config.yaml
n_experts: 128
activation: "squared_relu"
moe_layers: [1, 2, 3, 4, 5, 6, 7, 8]
router_score: "softmax"
norm_eps: 1e-05
optimizer: "soap_variant"
train_tokens: 484200000
dataset: "wikipedia_en"
Below are experts of layer 4 (counted from 0) of a mixture-of-experts language model. Rows are named router (the router's row for the expert), up (a neuron's input weights, with its number) and show model dimensions 128-191. Each number is 128 + 32 x the weight over its row's rms, rounded and kept within 0 to 255. Numbers have three digits each.
Before each expert's rows: "gets" lists some tokens that make up at least twice as much of what it gets as of all text. This comes from a sample of Wikipedia text that the model never trained on. Tokens count by the router's weight.

# expert 54
gets: " a", " most", " one", " some", " high", " many"
router:129122086143148109154124110144095148088119151075131154117126117169102093094106129153159142138174075132139138184113175193146092178135156115098116074129110098181157144108136146088094144138053115
up0:126188080166143112095050134138133158104089113094093100160178139141196146169123139141162121171141120065154175121174129111141096167121078129077104127105175093119061122200208125113134133095138192
up1:104130134144159178149102133153063117101096106174145129085136194092195133102090148169113122154094094141161171131087121121125114134148144100141157125118187132174130109136090113116093155115155144
up2:094129095093143116108125080081144120165091033141144133120084132099104076074094112083161104152097161101115140128095110181115154102113151114171108120098117103124124087056177099095152124182119076
up3:099107097106187095129120120131137114107135136158121180112133165056142120124162099159136093093104120119072087117162133086156141126167102151096092139142105185105113186081094076164131201130110168
up4:166162111087095116135151124134175141139141117165131085185161185119096122155147127129167131160168151139112106136125141159129120105160094138150156092126154195069109126072088104092141196119145108
up5:164087153139079150161142064150164115139136123094186149063151045123162099154136115181053141147104120141150045152133106150117057146161176100134117130111138167140104083125175092152121129130136150
up6:150080242188150132138101063120083080155120124152140198078072130145156154147113147166114146115094134116090127147130140128148113140079058068060094131094056092156096117095188163188123056150122161
up7:159109205048114128166143121102071100174095167091111101185102131148135136170131070111117132174101094109128074099094139102104152175135105149069068134121154103123154155074087105128125156065099079
up8:134082131096076090100158156126211056155117110105172108153127097169110077179099076085117115200142097129133140147058084114120127084145084158163147140109183127144148173128130119114108140141129106
up9:103135147132206095117118107121141105128142139126091136141110197084129163104072169122179142083130105122097109100123084108118185150159160127124149148110091105144108144158127110173124164141090177
up10:138105146084125201149135153136170147103074135114102101220082117122101119108149055079148132182108086184122098107121091169089167079094123087164157126153113141118157119082090127138170144122124080
up11:096085108143143131155169109108162101087110155131078137118084126098175166103136110078152062115126128143099129110150131087162075131113087155094195151126189077160107073207167147116137080076132172
up12:081168146086149094207118136126126149188124129136117139157134212080128139111082140140144163130155143111120160118036143126116117131116174143166133136171120104086140158133096157151149143197144113
up13:125088157143132139174188166105086111106087080137155180185123159121147104125166110092120094137160131069145183109108145120202112118111086132139154124155125179154110159139085110157106174106140109
up14:117103117191133096124108112175139133130089134086103067114204127062120092092165090104162122121135095097130155112150100140124102141132127145151124102184140126140107155179116125135119174078118129
up15:151143104163130125138091118100080095105093105142174126080164078078181171106142114117099186112172140119098160111075132100146082104117070122159116151141176121153150128204166079104116138081109149
up16:120086096134085165067069142123141135156205099117109172133154106135060187116186129148107109113133156054075108116130135085095136125146118093101148149053116161138118205062121147127182134169128147
up17:062162096123127117071087100139180139130140118105142120163141120164209112078137145128134104140108139095161141109097195156121096117130099162129136143095098181156101134135142143140126134148093148
up18:178142098100137106111124156163069158089131104167143151077124151095187111134158104181130158115129111173072113135115170114139099096103135104108155114113189170107161119084110110138134085134133139
up19:133095141151155109109147072153139140130093138126145117104148165142095137103100077136104157124145101176086134128138095130126097114123166132144129102164149086080111087111175089083110124164137093
up20:046132123173069124097184198120190139201159153125079157152172162110077099130176094159125116112082064113145166128037139125176125159083126082138118134177156142123114176130113183125090079149150153
up21:118076147127084086170153101107101119105069140103174167149122077065083119108138059092131087158118128089181130132119113147120140077080163160129143143175105133142113095129149073116129150098145072
up22:163134089208165166130141110099127095144134111168036160121130146064084103147127095147119158156146124168090104085117130134140047195168117125121159138182081127130173144110075082102132116167156101
up23:130140091094175131128105187142184178037108160117097118138122129158086107173100114132109169156100083163105099100094102111171077110150126157105128112164184119120132146103174171134161177096144059
up24:149106163133134145093117058119159112178186161180093163127105173128185117151145140114155105103075113125068113106088129125124133128098143089136131091179107142112114121139115092115118117172115171
up25:130152167120153135134123055092144179175170125142137186158143124154140118128156147118120143115108148169090145111120113105153152099097135085113121156156072146159138152138049156152107170117138082
up26:108139096062178137145151094159100144142084183101150100159153087099135073124181153096137197066148138127140139104186109127184193160133119123152160130072087103084170032106137126110129106106160120
up27:126102142152134063112082110130177149155061098191142135170160119160196130123147085177110168157101144201123109117122172119062122076145071065154102134175171134127135126132152110158129098101075076
up28:121189134162113135079138125184176140150192070139154056121157118136138132106197131159070153086174162138197105133129111150067136124132110146073122137113081133109075128167124123154185130114132133
up29:140197121074144132070159128116159136142139136180180131112137126141120089144093100139171147093141089153124100126173123106142184095126118150164110099148148094132130133197118083118152106063115185
up30:165165106114128139135052155129132192169200146113114121109121113125156122140101156096141122164171085141140191135212169159159083112116114079145129097138153073104190068171152140145123090120130107
up31:130138122119082150149076202141126133064114141128071162070134125145148169113115144076158144106102083116105095107134099113162108078084143124138182128072127128149170113102224123134136129129163131
up32:101133156145099133152145129171142105153113123086152076132155116098104198164141075139157102152162187111085102105101123120139106162142130135130147131073127157115138149120100138135122173158121119
up33:123140155083135193106092179105134117141197146100111165072123078109114166168131080089157054144164115099133069118137109154119121204170068103120143137099108145103147118143122079148095112153121139
up34:100146154158136171110085131079098179172165095114128147106140136149132168135187151120059083083124138192110154119125134139136202125118181082137134148165052140198144142070141107144117130158148201
up35:178125165184157149167106132139115124225144157142113094169130126124129104111162116098101060109131105164121149122166142109133159162108072097215114158128092147138107118100152137146123090141143097
up36:119102183076052085151167156099124163135085138133013152168172109165078153202108165120176119105123109164158148138123109157127100100142146113116165110112141081110116159130096107119133172081057165
up37:119086145159154136102119112156125113144072149104184158090090069105093136125054101082073120114129097139160167133052165120168168123110200173135135126112143142158095059181091126137167115134148147
up38:124091100134152145178147107167154145129171133197097080106159139146126139097180164092124160154168103154138101131168087099130127136176101125122082123130134127179129142123162151143116160156133107
up39:152180160163062142129112106073126139136114131192148102155074184155166150135170133153115125143145147204168154130171155136086201088121123107119091136120088155135141086113153166135146125138140098
up40:177150076123164184102116177194101135129107099132118106100148104068080071118069078135102076114216133136106077121108075122097127089097088157170133126127076051115150192124136136152147143102150099
up41:179158156148090165037101080178160120109148170137138125094102132095126142097170105143075073137090123130163105104174140119151104126067049146171090100090156158121118116076143117154094143143099095
up42:105111166123143134163098071157116153158149118158144125107142143184119078138142075111129175150064158105198078134115145107155080180124162182124139146089136108165068159107051110142108125192177139
up43:131080181141073168164121135106149085134102104099153228138157139174107094098109107126058117082100120112143079140106148092116108099109115114101109145116158144090109173139110130131121138105177084
up44:103108130099123144161150147111093112137142152146146095111141049216121060096079118153071121145124083184140183149104163102212157110120134142115087186089118218156112151184157151146134134158139123
up45:074143170078160130126133096100072158100107116103139121125080133083107081109101069178126115169127092104128109092121115111182176055158105074115128163122167107136119142144118138167099155140137101
up46:126102185156156172120127125117146124137138154138121103124073138117101123093132098136139148084123103206168133115149181135095147134148142171109159161104119141086134119114155130127168129058174119
up47:101137153123166085103127133140113151118101072223064182093135125110148129086103137152099147151126157138100109137112127166069164070149096076149098140163116155133128175099199147157180081169101130
up48:084150114138141108177163123163114153154131158158177169104169126173109104113150068126144168091188136139154093112159085083113153175089133170144155171082147115153167148126110125176119104139109113
up49:118090123145123132144182110142148125104111128092154114180141168105132111120196129133155127098168179092155132143108079143189064131184102136125068134097089117162052171188112086133107209111126162
up50:177154123104139159073165111084133110167178151127189178112163080188151249104156165129114097148084155101112137125035098139130131203117142063125152134122110062144126166129144109135084163113120143
up51:152136119124137128118102140125130108142136146133102132135131125171154097089150176106086124133096136131158119140157139187078119121055176194152123146122088046094166081128162158149157085183148128
up52:140154156111133165133101157130145141054119115132078113176133082142093103129146109168095130152150113108120104133141136155130194078152101132096164122167164122094145098095120174133130116073202134
up53:089099114098110102146065151202177136157146101099147094125151141094102102149129046124111039117137129110076082115142126158119093124148140148159111139184064067115158180109101121157121187151154103
up54:124118148151166149131120155158148146067136125127163131164094169129155153130108097163187111148150129100094118127153079161127082091126098145146148114136087152140138119113176098098128162085159168
up55:195114126153109175118186134027099078184088062121184185129153128146189101173124115104144122145130155160134076098090137132156075129053129126123150118152156157127139135127122079116125096128157128
up56:131132143133169098108125138121126108092187142145122109168081216130090149104105134113064092164125125076154131144107105076106199092120124168136094136170102131180124086094110108086113108119133082
up57:108137130163142188066122143112115128168180144157132136123101092135174092117101102147114148138139133112138108125121119096186102155140090073180152164161080099133109177123080177157135168129124171
up58:117177118128169159039101109115173137174124134095065165102169075161069125231085132163140119129205096073183147096122103125099141096162056129156138119082119094134145174234155100115123133177105141
up59:144158170157134152122096122073158139136117102177167102172063102157186131084167152142117130180063156183183189133123176130140147056147119117121095146130077171139144108137104142169117105148127195
up60:077129107126216108151125135098122139118110120121163129162061160106151113084127073093043124126131125087114119144108124160140157139119121198142107147167073167118065073110089071137123128137128195
up61:146160078112149087103146080162164150101172134155148093148168124117160150158139115158070115126119157138189088153151114110112169138099109151091125145146155199128139106119122150150156082113137139
up62:125110107062088102178156137093128089131088056117147128178097130120141091119095123131064187137094150081109084101146107121115126118118149122161114162113207167141116150129150099117158067087131118
up63:072112154110149082211196152158134135138089167156164148212110175138163083157108098109140121145129169151125044106167121119083155149081124153106113132131129141095129070125094092186148097187107064
up64:169130156161192145151118194123137162129084158152151120087095154128159116139100115063156120175195179165083102111115143107084078106159093160062099128153148141071134121099143119106129142118115133
up65:182094120153128203157137117063095139042127125126137128141138162101137093137100132083060125147111113132107104119125075106185079080113157114125108086122156133122182126054138122119139087109148099
up66:054167155113132128088144133115080142160166119127077151161154093101078106173047063084123119129146100138146089086102172124141183141094027171109152142098118167104088122119081125113140078137120112

# expert 101
gets: "th", " first", " second", "%", "000", " American"
router:070105071169179084152077086145096136094144152100167158111136123141121069108165137095162127162191122131147142175153130167141061149169105092109088111119127106161152107138116090139078103153091174
up0:138126136134112136084127170122194102117109106190111094137130118104171154155160089064119120123109126132153107092097119086110208105088157153147189201116119125079150119099150148108153135090155155
up1:129125077116117117120113094137106129121146131128101124145156186124085106097162121139112152128166099165157190129198135114119166123094139149144113135137102164137123100139180101138151148156163159
up2:111186116156144080154071134136084167134113082101103081163173100116136202077105111118187130140162125100150148114160143147064129106175166117100165139156096096093145158105133100152159185142125129
up3:130127135093105138082158107098129151092137163110149071126151092157164151224123153092214146120104148105180157158107078068233130196154173137099150145081115132096141163116179089160106148161120119
up4:160167154105111150100205144099164087139151092174102141160125143098169134128158121096113148110056112141101117083089128099067160121135163158074189168115087119091132170126115162126170156083180122
up5:133115148129093105118092136156155103130163132163104163082109110187089170140117114138081159120075086138202190179102154160107147130098136159097128140148150171077158128093059114107182072178141104
up6:155148138155157115113142147088084140184149138084136094132117157139138156119168105146110126164134108185086151124164160155178103110109145114191109138116153145125102112152107145101111084176145062
up7:180100158103085147119123092154123127146112137144114130174084135105158157140131160120137104153174097119104083123177075115143173106087167130088146126205144100126127147072110190224169101123186169
up8:153131146151091136153155204092150095103095108181132155178170071115153147112134104148147113103100109146074133098155118091101176096096139128103199173129164132111120153132124154140164163116180120
up9:157112123176121151151129194140200148175150108117090214109136103133097100066108143165130191092111173151103071109116101120159095157116088159127129153144138150116065180174142125095135158146168125
up10:104148093098134145131118133109116102116165113115172074169118075081080133122121074125071129054138135142120130113117156116187184167101064172086148132160122147130122030071076113113145093152129122
up11:122122182128167157182122163109163106137093114095142152136176123116122121103155101133120127171138149163125120113127151151132130106124128106137082181061157101060070134202093157171124104099138111
up12:124111157110117082187125172133100116163098143121143092128114090149099153120107125117149106178099092121113114120152099134127192085174156124088163123178133117099112093064111115173116096167111066
up13:158140111124123078169108148176137132124159162097096120097173186161111148097103129130128131088160060140135183135107129122092129148112145169206082124064129090089112145127189104170137148133138135
up14:095072088150134149079107196160128147114109128139104153098206135143105122174095166136149142184118107141129117141106101150138085135091149115153115115164096091117106133133129091072143158181076104
up15:121094163108174105085123129150131148110161142098154168145144117137122115124126109123128101118078084087087120146120133111147118138147146117123151156135060109117172202119103169177115203118101114
up16:130129164165085151132172146175048113111107120169130105145121132166125172120135085083092094079110120077068109112149080119116125050181140149136111128108109103150083138081138145118121088128106094
up17:156164179137098076118143154107119125081108115107131127149131131138119102113116129050076072102053209050140130144128120128190091078126115138126109183140185171168137123121079125145101150070161095
up18:098125101106125104132185094163168080182131140098121183127111140133127162166119130156173105112091160120131103113127113116026129114161093136161120143123136159171091217169085091160123123091086112
up19:131114117170168088147143160181060101086135113143130152113120071127134124128126136067149106130132179086104146133115079137129114071184197149086087128076134159148141150154143159115134079139144158
up20:158133161123134105158101148102162121168137110136087118147153143175133122112171138150157127150186129153139151121140131112162142152113143125146101098171128061107137168084168138147126112146124189
up21:165082133118182119164106130090105175124108064169096051107144052073200178143161096204106161126104121129144133155073135156109105107155139185123099117168192083161111084109177121113141130136141116
up22:150105117164085153105113108178137120052041126135138115142160149078165108113142135176067133152136186109143085118098078152112083147130203175133129129155145113154137074140103090049128077105122156
up23:111124119155117080138134086130144127201132130131136088075153103059167157128157061126167094065162154149106101108115102126183128159096100152132132109086099080195130113134138117108102142118157099
up24:135123179123118095081123119121134167125171109135155124101143082066102070162128084088108070129161080111112083146053097124191138130194117113065124095095165102145170152155159085081088135070194080
up25:135103119106156098081133101132132133130129153150120132161109106139177175185155144138130085146096147084141126111157085152096105147123176077140126148106107138101117151131138095136124139144124135
up26:111145119120149177161120171100194108141128169139101137109104148151159171097112065083145112167130157126087168121083138139174162115073065152143144098110182173090153038108134145125170141160159050
up27:112103244120151154116160123124102140093125153103140123180066144109139098168073099054109159090090135124156119146101134088109107148142114185132120134101169185108093135117117138144085110073133173
up28:069181089143101140107170092132139092144143062140086094083174172107083124105169112134107129148140130173203111108123143145063058170152064133107157120149105114122081135193055075102196113130134087
up29:118088121212143160141140110190120159092155092140157057133118146194118140106113123142108106114134094113145192181186157158082128105137158152127081114156138150158091149115161155151136166171131057
up30:080112086152163093180176124150118116164108122118104149169083229110102080086116191117152138138161129179155143062146115108162131172102123127113102137098084119081085075128123099124142082142161097
up31:148098129068137109145186126094189079167037120105162206135165080160132091150089125097076146145086198053167125126117111118148109141151100120160110149155161142152105126165110064139058133120147127
up32:133127159134191087127120178099091094151129120102174132101108145085105091137126153178164162101074083131189160114107097124130124060040167060135153127149091079053175083097087130081086077133145151
up33:134176094146118188162193176152137086100148146110117076138084157170140157090141169165173099201145083126097136131134120185211107121110163140128112106094079155156075135157164178144176163131104098
up34:108166105146205083151158127168035116062113108149092089126170110124102113052094101146090117118149044109122125116125103118069108098081174165114137172182085139162118127138140137110134123075103167
up35:143128122114080165110111107117143137190143131152086142192119153190156150213147155154095148127112106113174097133137130128123136128118148142104135132126065190088076150088124080091172144102138193
up36:091099150053128132102127139146142159088056159104122177175146130072107132113107161094107085104133160109117147130068066032120070070141114152137114142114184133094090195189139095145080168097161140
up37:130205167121116113142116121106129164155191110156090163163171118084178145143138123139129115108060147100096133126097168089105155118149135142097099139143128169125140145141097157156164114046183134
up38:109168165104141132127069140162138138129116085114128190124121109175105161101128090131149096140179083100144154115128206150146072102129117173123129148193130186122149198125161127192131128108094106
up39:129133125083072158129099105139137131117141096186131164097121157146126074148147116175136147085125100126096179132114148061114133121181134110130150099123178136109146117151111103144199083140142138
up40:144158133135171097095137159116090104097105141130163124195173077156146069077089166098072128131104152111129093138096144090174080102115120080180100193110157135131128170154125162154122110088103120
up41:122110141111182118114135156128088177101172075133131193118124138159093057102141129119148190103126091102124140156078169127115145115110116140068120150147126153107149185115122178126144174115132103
up42:105141119173143137152157100104113133101090095112167137105130119093146100091131119181123132084132108151109077139092109136217134118122108130191133156080111120140070149151154165164160142100166125
up43:125110170122096137114130167095066127114154077182138174128121132169131135117127132162123175055113106103166181153113163102114173127110148146111130147094156165113131123085113181142132094118120180
up44:101102157107118152178134099190106156131149139137070195111063132145131129100082160189117100077077103134139065145132076138106117049105140101148141104203140151205135184115139149183106167148141121
up45:108150051118128099083152112109117149141143124109141111124151057108190202111124193138149187155093137142090140124120169146130128170119128086119151151149192128138196062147118131126107144178124155
up46:126162174127129161142119109126179085126151143128109193098126062102114137147141137125102172098067171213139117112145171108197137146132133105051120149134114150107108096124061144152142084134135105
up47:159125129204071154124128099103152077123108170135094074107147157129131124101170102084054098141131144128061069098189076164080133091149149123161085125114130147188144122104100101126140118105123139
up48:128135110103171136114135141143139163123151160106164081112103164047160130116067162165203144099132116123120192137110078081090133192094164084168164134079154130145124126157133146098150138099143145
up49:113090161035109141128176088137126132179088106130140193157102172111192132162080122115163186121123147139130110143118136122119127085140221105073135114136151120110098155105143087126121098137113209
up50:082119096076098120120098175059152178181146148172104156136145070144163151148123075081127130105162055178144160110059110087147138108122111098099108113080164121135092115149098116158086161160101104
up51:135151104163206093093070152123112129078165172146110146142144165125108163090123096090137075152161088139119151119141073105186172077075093188115148108137090132090215150113182112131112134138070114
up52:147149126135175146105101156137146117107107169131161121078124077118163149133056057149147126163150222102064155128138140116088152174099092078101169163174122088102140094105142115169126193112115115
up53:122089161150131090117146155141127116131085105138159107069158168070130087130089119110090134186126072088094183071129085129146191095139107139061163126126127146128122103151152088083099140133162150
up54:137095187126125141149178120180103070133126151093134058063071161155167140088136128111167129079134154106076172086179123066111139117073153150129097138136157097129146113151149137067131119109122090
up55:139090193117148107120118109156079165083131069115203127067119160094113109158099105142192122153183091131097111140050084027154122120182151137111101123115175126134135162132153159114132118120104159
up56:136107145103129127157137117072113149106126071102108129138114115123183141045157122039139139104189173171070182158111102156092163047122139123129105109147164203163131142091121103143125118113154157
up57:130145114170084120145154110157187147130127065160142116155200074106136045131116134140018136138131198149165075178089156155152060149162100167127068155115176150113165136108121153077111138135109121
up58:150136116170150141074162154107061100137128116120173090128159122101138084149124123150126122140159229069202113144128163084132111118159174155127127148099148177122136131142134061136172056145151080
up59:116129133152064113121111146154108116163162105108149139119089151113122122165174140121123078115102047138135090133134090139119163106095089114097104114147088241145136086117118070107120121127143097
up60:124155131149113143115133137111088078105135114124115129090138157053133169132090094115083095118129101112074134098121184153134128110175120130154177128174140140177176093142090134084070123143172117
up61:121069105176066110225153150064114136118128163109156079164079144196046112067123148093120102108119081127094133168135084120124133041166135182128084148098071175143147060133125117167179160076076128
up62:156178129160212122057109113123138123096154121124140125134124116065162152113134103102071066137168191156148155154132096133156133168145145106117145145066119134076095094118102151100159115075205135
up63:154099117131153094095156105121155139043172121129070101142134050088138094153169100181065146137150178089142144165112109110143146096130103119139104121086125104129116168142130144083122136083128226
up64:121145182136157159226158110160094138235123154079120122134100147134173169179137057188128097137138187180115119112138159145123078122154136117134109131119118130157110122174117087176114099100168102
up65:108125139142123132128121118116109074046159070184094134158066110152117126162125132125057158131114193123077052139134137125161129097130087139125164125152088092105116140150156132131205143101117074
up66:124172075125129120185104141129120128142093151107106138131143154149088124098102107093170163118142091100088148099137108156070127093162121138164187145158171130090185149110074071100148188124147089

# expert 118
gets: "2", "4", "5", "9", "3", "6"
router:112100087164089144144120111114104167097122109135162121073123119077141090145207125095077154139174146152077110066109106137184115115150099183162066087101180120139111125198179128089129163146120178
up0:089184142190226123103146173153098115134108114164067145126072148111142152117114165124115116100104095115173157167139097106137152150140148126103142116135133128123073131165116120142102169084104162
up1:114096130113137102102159064111089116103152108066129139153127093110071163108124135109071065069075127133121123106092118117101121101123126101144114182050107101148141110139115118101139111067149111
up2:146188152103164174137141186163160103125161160148090177142123161149083094128171137126149083159112103147152107142142110090058127134097179142090152181127112088097123124094060093184175081108141092
up3:165111156141148105176186158179063127116175132092167112129097165141071079090144100093069153082145144137103109115115134089156135164112168162166097151081093111152183156051129122087112160137145065
up4:149124111083132079115073156150184100144116153169160137091113147085123097083118163121106131152155086144116206142140159168166153166116099135184144131166175110117089123078160102142143082150193104
up5:146133148107148082149155066097099096172142133095117110216155100169089162127140058071129132147147087112093137135070166161083078155139152149135153133101112121093112159113097134183105126067087168
up6:111135187131141152168149093119123138146068123137177136135104092141135127131080053073143153143123161126136156140017166112118176069161152166113114110105157151154169216114157154153074151172131103
up7:190144178175130066121146077124107120181146163133085114120166049142110119092095111141194132148086137153198148142126112129131085152156096134143118122112160156149137167118135092133130119075193085
up8:109103108128082140143106145173144148109159165073168113146118134134106185124153109063119133124124094156160141128134078146134119177079126095085123120078161111117085106120121110137186152114173181
up9:142130099087135146109113152170138150129181143117159158154095194164049070093178122096112134094150131187116132114078150141150120077066112120131127131142145138110154144120111173134225154099160111
up10:122141105125097085136146097112144148105110104144198134122189126146069115114144183113116133114107109146122151075136144091184135134103189168143124122089045144161092112154098158090194079194128102
up11:056132124130120111172158144090074129164130125134189078099153115132144110089107135114127125097123131068142149147160075109123154101127146115088142107099085143108084139148127129111089110156155114
up12:085138147141147159109151151165132144145113159111091188176126149115124078099130077102062135142094136108159153118151153131106176139076135084086142102121159092095141137076135105146149110061154145
up13:125092176124163116091110166186161166115063157170145157142133147116152137090204107123164120169180127132113087098150102135097122163138130099139092120131155100136146137134144108154106131085136127
up14:116108127131136209147118114045134152127042068149114132170106089122161062093179179113168075142130168163122097097105122121122128156180112080106106122089154112135084138104160119130049118159123074
up15:076164179162110171137129152137154128179164154146080110099140160133122111123061133100094116117141168115177117129164155093144167121109164185161124167118134117135130210141127147098107114111108136
up16:115164142122100105127043189104088138093140122171029157089135116125106100181102141084151110165165112089141148165149124052127148108158143107087086116120161194174080165143115108122144125136160074
up17:111113182088114098077146127125136117143112085119091184200142150168114110115129133100161125147113065119153140150153117118094136096073112088117166169199100117122118100101079145184130093168152123
up18:166129080111115093132151136087136135144116137199136131175105149143148142105140111105185124153208190154164102130104116152157120160133135166177112106120100150114044084005096105112145118165171074
up19:171116151166176134162146121205145100128145130111101120111142100125100096144122091180106135166112119120135072122082083121112106113114172155137084103093136109143151126154183078082139129108107119
up20:121165138071104142193131125074145132084150137059158071119154075174134061127162137091127071103156146149115114117156106166210135124149115173159126085118156117122122071122135110155121142130143107
up21:131128183181061175159117129136072111118121150125125190159145115112166187143131158161118108084144143095145108117123089075113134091112134091066144137150167141179155139096099156124133155098088148
up22:107166167108154109118134143031109109135157140094144145054100160108189187167095172135123105101148137133149130143108104090098101084153100112117172152142139101078098145158137130128119109155145121
up23:127135144128135122101131155156117108174130133183086134151109147164093118068130088089150091119122127148158146102161113141147106093134121123162147202118103153100116151096064179148189059157151087
up24:112116130036132121081133116112128105148165178109123084087107110189114104159118138143129093159146111088094094097117116125157074141180222116124112086144110072151109171112157188111156132201099087
up25:137161103148053129118115127174166168110122124171107213144145104117080087125163092102094176122085139147197109066096149121170148083092141166186121134159116157192150117069123071150136090180113099
up26:148141169102171166086086133142124088123112111121164121173132171136118137120129112125142114095146126052124090184130166130109133145122111180125150150178144103179086089105101095180063092186139201
up27:155154134109182109107128119138140101123092136151148207180103144150118129130096127106128136160134107109144130137077106086135150141097141110094195200116079082094140140113041119146123050127168103
up28:158118152104096119203186122110119121185092145041143139171115171153107071106111102138153105067126162167124103122108133141187092133193107113125131096096049106091077130111137067158069123093124112
up29:158136120124133082175105140093139104072119132090078157166095119097157134089198110141144117098120138076095191129114067126169172157122154159138135149177143147086114126145118134112104175155118127
up30:133182108091164117122124154151149134097130124121094193142136112196175109104134098082146068151071112104098133158138158084097164142075191068041139163159111108113150139134047182106151144127144103
up31:156149147076133125133148119125159086146126162139112120176143178148086110150076142115137105133088078106122173136141114136073143159094133144079236180163117113139098137104094124118151120090141129
up32:153117197117103095143150113067155159089115109141125119134101098091070081147129177123189154197132152097134162144095167174148094217160138087117119157119123094026160121114147106158086121105135129
up33:127083162114124073126158074170170122106132125119169068161081104160149099119111159066156132156098125137109119109115110086093126099130129120142131134126110132151181127111149091144118124162054141
up34:191150178115185095130131133132141104108154140120100173218168145142100152081132113107146101186106072097195162118100150092084140169112182080103182189146117082101169115064073155125131125141167144
up35:136118121095143169173077113198129158108189094061167112064131123176115094145172043110096152111124068108184122139183136118090175119073109107073123127083142159193139120083143134107140163129152132
up36:184125132196061169144117175119103092122125083080129153099137199105146144172120163202118187092114124120180176187090113130097137179172120159163140131127142138119146134163076090115078201151101178
up37:129137063173119144127137098113117156076075105187138143119163173125140166104169161156156184114118097093084110103133042169152145054153133151142100129200094121150089076127145201134122155155080166
up38:188126152149135196175139108150134145126158112115059076169105148106197155147124146188092089161152126131095111165141133196146143154179109099173142113210126084125106062164150090177100095141132096
up39:071125159133164127143104122097138060143108135076200089151164111141105177111095164207111078177147089109118168126164115090093136134131141086080140122174101130121133123165105145138164166125120164
up40:172136133119145121103176101179092115148151068126134105116143167145136140145125152166149136140117122155144141174151163143121120159154086151176133156106122166108166140149150102141143151199180114
up41:134153137119146182186159029049106123113132154137118142091168137118109118153125104138122083104097135077113150152118101116150125130092169160169112097170125130122173093120141091104127099178100187
up42:162087167182111060152151119117100075187184125147075078092130123129144136063117113177161119099155149144128135102140126093113078096174123113111118157157109134116152134168125058091051117105163147
up43:089107107133127142153173094064117130160085139110153141189101110157145124112124181074061084207127135159128174178076146171158123133177146152186129098074146129103070100098100103174113140095128136
up44:082105123051097113092155101131153144090156161083177097127145039103160140135165107176126116164154088115091118105090166122140125093147112105098115101072139132142105105130121151151119107119130185
up45:122164138046093132141083131147151127117126146129173115118099136040103192143107130121128093120098149070150105079112103171111183109075105126100158168110148135079150086149148137149182126078142210
up46:125160188075097108171123252127125123165175190144133139136163089107147100191047101181127124121097144130103123183193163153116122105117187147144140131161139165084077144147113163088136115155126130
up47:177112069124175148148090172166134107137115126077065144127191118130033077103112079111127078114160143126124115186099075120088097117177116094199126134093093080077142133110133149119186155124174148
up48:086098122148121106115190121151103102118149076097070146118159139139102144112133141133115094116113170159201117122125153150126103066151096148107119116091143145123121151132083108098115103118133083
up49:111116130110114177121092070139111132149095122127149124130142096129144154072117115098118103119153146083191126183117176161124123132111148151127133151123161164121074126129138120130149110166153124
up50:112109089123114122128163207121163155126111154105128138144093131146168129174140102079090181120116122140095114059073128044098111136039160168148134161090140146162128168095088111085088147152084123
up51:152157184121190110107142166109133094128113135146090181130152140168092183100083085132151138114090073135129119134094113074080155197162170095108160173157080094063152154127087162145139108174133098
up52:069128096177091222116123118109092103143118147109088143165093107103119137088145159154105123103111116167141157128181159133132082198103157115101129165159137101116108133123108149133207080099109115
up53:063145123080153151200139107103147096183189141110096100117133122128102126156145125114110125099092134167100129163105142089163132181131127136168147087104104143121113121150146112146110097147128176
up54:104133126124174129082152103145085127129133135114086124120117159114129130130149099154107061059129186100171111141131198118112119060132140140087148146136151113108128153161086128108125107122120101
up55:204141070128092235133050098148087139134171094185053108083163076103123130138159134160107133173147153153109154090187117175122128142115087099134122112166148116138193130147159102137154124140132171
up56:184184125161157170112138112141099114129148118132130115133122089087153143168135117154150085095149097150107092173111138134175158119182121125129137099177132132125143122192114139128090137153193128
up57:115087117061123124162125167150125149139138109129124155140114167117119088112138150092093213084139133134095136085077146117103140089101136116180118131202149138136186166118101180115127104123150139
up58:120112139089169133207127165235120115152115151155164124132137137102160139095160170151104142130117121098061166143084095088098189077139175087162117186151132126115115122147114090131108167115153138
up59:131178113121157195073121187160120077111145181120140127137156142098093126135179166179147133107128121039097182084136186082168156101110098130123177130180154089097128102099073075156113133130168187
up60:132160173122128131156108131127111081110134150088155123111190091168134120104115148086114101176137124058191194167115087098169175116179162149136110154117180126132157127138142091121105123198166099
up61:186161127142112101079104175171152164110100137121040119202137067107125086167168153115155096175121158150093098118091115147159108057131087087095114091143152126131162145113149114136108121130081062
up62:158114171120110129124138157140100131114129097123104154085138123136070130163089137194073153115100094155148170121148157105085117122078153123082100118106167147119220170135124158064189174223106089
up63:106095179168103085067148099116142122135154137114130085153159103144124210089146105145142054126108093103124098123093128152114126117129111136117130174077090109094128111108108084133121160169143141
up64:074134132158115129183140146013103139146121117083182129080127094080089089143078165142044129157055136138117125148125137097186127203140116140126115135094124163092109161129136135105125150104139126
up65:106173093133152152160156118070173079128101072083137110109115164089160123084145149065115122133127128119121142140090176143100129162134126139197161144122117209104079099139095063119130156129146151
up66:177187133100193100148180146119155093143110175117104181170128153162163126133122146120169073141100070114147135145109128132124140158138153135125205167084097095138122143087104116152155131123178118